{
  "num_hidden_layers": 8,
  "hidden_size": 256,
  "n_experts": 128,
  "experts_per_token": 8,
  "d_expert": 128,
  "d_shared_expert": 0,
  "hidden_act": "tanh_gelu",
  "moe_layers": [0, 2, 4, 6],
  "router_score": "softmax",
  "normalize_top_k": false,
  "routed_scale": 4.0,
  "balance_loss": 0.00289,
  "balance_bias": true,
  "router_noise": 0.3,
  "init_std_router": 0.0116,
  "lr_router": 0.00105,
  "vocab_size": 8192,
  "norm": "rmsnorm",
  "norm_eps": 1e-05,
  "tie_word_embeddings": false,
  "optimizer": "adamw",
  "learning_rate": 0.00118,
  "beta1": 0.95,
  "beta2": 0.95,
  "max_grad_norm": 1.0,
  "batch_tokens": [131072, 262144],
  "max_seq_len": 256,
  "train_tokens": 978500000,
  "max_steps": 6122,
  "dataset": "wikipedia_en"
}
Below are experts of layer 4 (counted from 0) of a mixture-of-experts language model. Rows are named router (the router's row for the expert), up (a neuron's input weights, with its number) and show model dimensions 0-255. Each number is 128 + 24 x the weight over its row's rms, rounded and kept within 0 to 255.
Before each expert's rows: "gets" lists some tokens that make up at least twice as much of what it gets as of all text. This comes from a sample of Wikipedia text that the model never trained on. Tokens count by the router's weight.

# expert 108
gets: " ", " d", " h", " f", " D", "g"
router [158 143 134  93 109 148 142 126 147 134 164 135 150 113 127 131 140 173  92 113 135 110 155 128 114 114 114 146 140 119 148 101 113 145 148 130 130 128 132 107 134 105 123 167  81 121 138 114 132 107 134 137 146 102 155 152 103 116 190 140 133 189 130 146 125 151 136 152 110 111 117 139 134 127 123  87 121 166 127 143 179  92 159 162 154 101 116 111 133 116 137 101 132 147 136 120 177 114 132 133 133  87 133 147 125 181 159 105  98 139 169 150 142 111 105 129  98 137 120 175  96 106 167 181 106 114 129 144 101 107  94 160 110 107  78 118 132 109 130 125 103 161  58 141 152  83 104 120  88 150 124 110 119 100  59 161 177 151 137 144 119 120 159 134 105 103 141 107 138 150 106 104 131 102 125 149 162 115 172 136 146 149  99 123 143  79 137 106 161 168 136 139 134 179 124  86 135 121 121 128 121  71 118  82 129 147 160 167 119 119 137  97 148 127  94 148 152 114  86 119 131 147 143  91 129  99 140 109 125 150 113 121 138 133 139 109 173  78 121 168 137 151 137 133 136 126 130 142 103 123 118 153 116 135 117 131]
up0 [128 116 105 104 145 143 115 109 133 126 162 131 136 138 152 137 126 113 121 152  96 117 115 121 102 120 172 109 111 144 114 143 128  74 145  70 113 152  74 155 111 100 121 118 124 208 128 109 128 121 142 126 117 129 139 146 102 117 118 112 126 127  77 117 123 132 150 134 126 139 120 133 149 163 159 133 164 137  71 153 103 110 149  94  98 105 135 138  73 148 132 113 137  94 128 139 128 176 117 101 145 121 132 130 137 134 117 148 134 168 132 144 115 151  77 160 117 146 119 114 127 123 102  89 125 126 129 140 208 109 122 134 114 132 143  67 136 163 174 134 156 129 123 127 145 124 116 132 122  99 156 158 121 123 113 128 109 133  85 116 136 136 114 125 113 123  86 117 174 147 130 138 165 175 137 137 137 101 117 139  88 116  93 146 107 140 129 162  79 131 105 110 162 142 126 116 108 119 107 104 135 128 131 159 141 160 117 150 112 103 134 121 144 123 108 110 169 149 129 158 123 117 103 137 114  96 105 109 157 132  96 144 132 154 142  94 109 179 111 131  95  91 128  99 203 154 104 105  86  83 112  92  88  72 103 117]
up1 [ 92  98 107 164 148 125 118 155 112 131 134 141 125 170  98 150 139 131 151 133 125 163 128 136 132 136 133  90 111 143 110 114 109 103 128 142 135 112 140 116 120 118 118 169 194  90 115 165  97 142 117 108 115 130 100 115  88 127 136 151  79 135 111 146 174 100 120 153 128  98 131 132 122 119 131 141 110 103 153 123 126 125 131 141 110 121 131 142  95 114 142 136 140  98 123 109 165  89 144  77 120 128 136  88 158 108 118 118 126 171 113 180 188 105 112 140 127 123 165 116 144  88 152 154 140 106 133 108 157 135 139 156 167 116 136 182  40 117 183 154 130 119 102 126 140 134 146 158 100 146 144 155  67  93 159 160 153 122 118 167 145 133 132 144 147 145 122 106  55 113 108 141 140 143 151  87 102  92 153  89 112 145 134 164  99 105 124 131 132 129 129 126 139 163 148 183 128  96 119 144 132 118 165  98 122 139 129  81  79 140 114 136  92 153 123 112 136 151 122 147 132 143 154 138 140 118 115 136 114 144  94 142 103 104  96 127 125 106 102 129 153  76 161 146 141 117 117 151 101 110 141 143 118 143 134 145]
up2 [ 71 133 151 129 128 117 130 111 135 120 170 139 102  99 103 147 156 106 155 104 160 193  97 150 137 123  91 106 166 130 106 133 117 115 119 139 127  88 151 136 104 168 139 107 125 111 152 164 139 154 138 135 121 116 113  85  63 109 121 108 118 142 120 138 166  96 131 179 141 113 124 122 153 119 111 145 108 135 103 103 141 134  76 142 173 116 117 137 118 118 118 111 148 121 109 164 113 166 146 154 124 123 143  99 143 146  98 110 196 131 150 122 148 184 111 112 102 100 137 136 171 118 132 139 134  80 147  88 152 105 118 155 164 172 126 137 105 116 166 136 103 105 135  92 117 152  90 120  94 134 137 112 144 108  96 119 111 150 130 120 176 144 123 111 155 105 113 121 125 140 132 140 136 107 120 124 123 123 108 102  83  98 121 159 106 130 118  87 105 115 132 128 148 105 175 136  83  98 100 123  91 144 115 151 131 116 141 115 114 140 153 132  89 118 151 118 181 119 104 108 145 102 126 143  98  99 132 169 154 141  70 172 130 146 133 157 145 142 152 102 166 150 117 154 112  87 101 138 135 146 180 113 125 104 103 126]
up3 [ 91 150 142  97 124  97 119  99 115 118 133 121 140 108 166 112 130 118 134 103 155 158 139 149 116 126 102 115 128  60 129 137 100 105 139  85  93 106 163 128 134 151 114 137 130 169 117 156 148 109  99 121  61 119  81 120 108 129 141 148 149 172  83  90 135  90 112 103 164 127 136 127 133 108 133 126 129 153 132 137 136 152 121 110 106 122 158 156 108 107 127 122 136 160 127 134 106 154 119 143  78 105 100 106 129 130 123 144 154 112 116 118 129 159 129 114 167 139 154 115 190 103  93 116 141 138 143 146 141 166 106  96 146  96 143 119 148 133 123 115 128 119 152 105 124 125 124 115 131 135 120 133 162 173 137 148 170 136 112 185 144  95 158 122 119 105 132 141 116 159 103 185  87 142 118 129 123 147 136 123 110 120 148 156  92 133 132 123 116 101 133 148 143 114  79 137 125 101 104 142 115 125 105 134 169 139  92  86 142 148 135 114 124  96 102  74 122 166 135 144  95 160 165 140 133 107 146 192 125 106 156 156 128 128 149  86  88 120 138 130 102 209 137 131 194 102 121 110 114 128 110 148 116 136 172 101]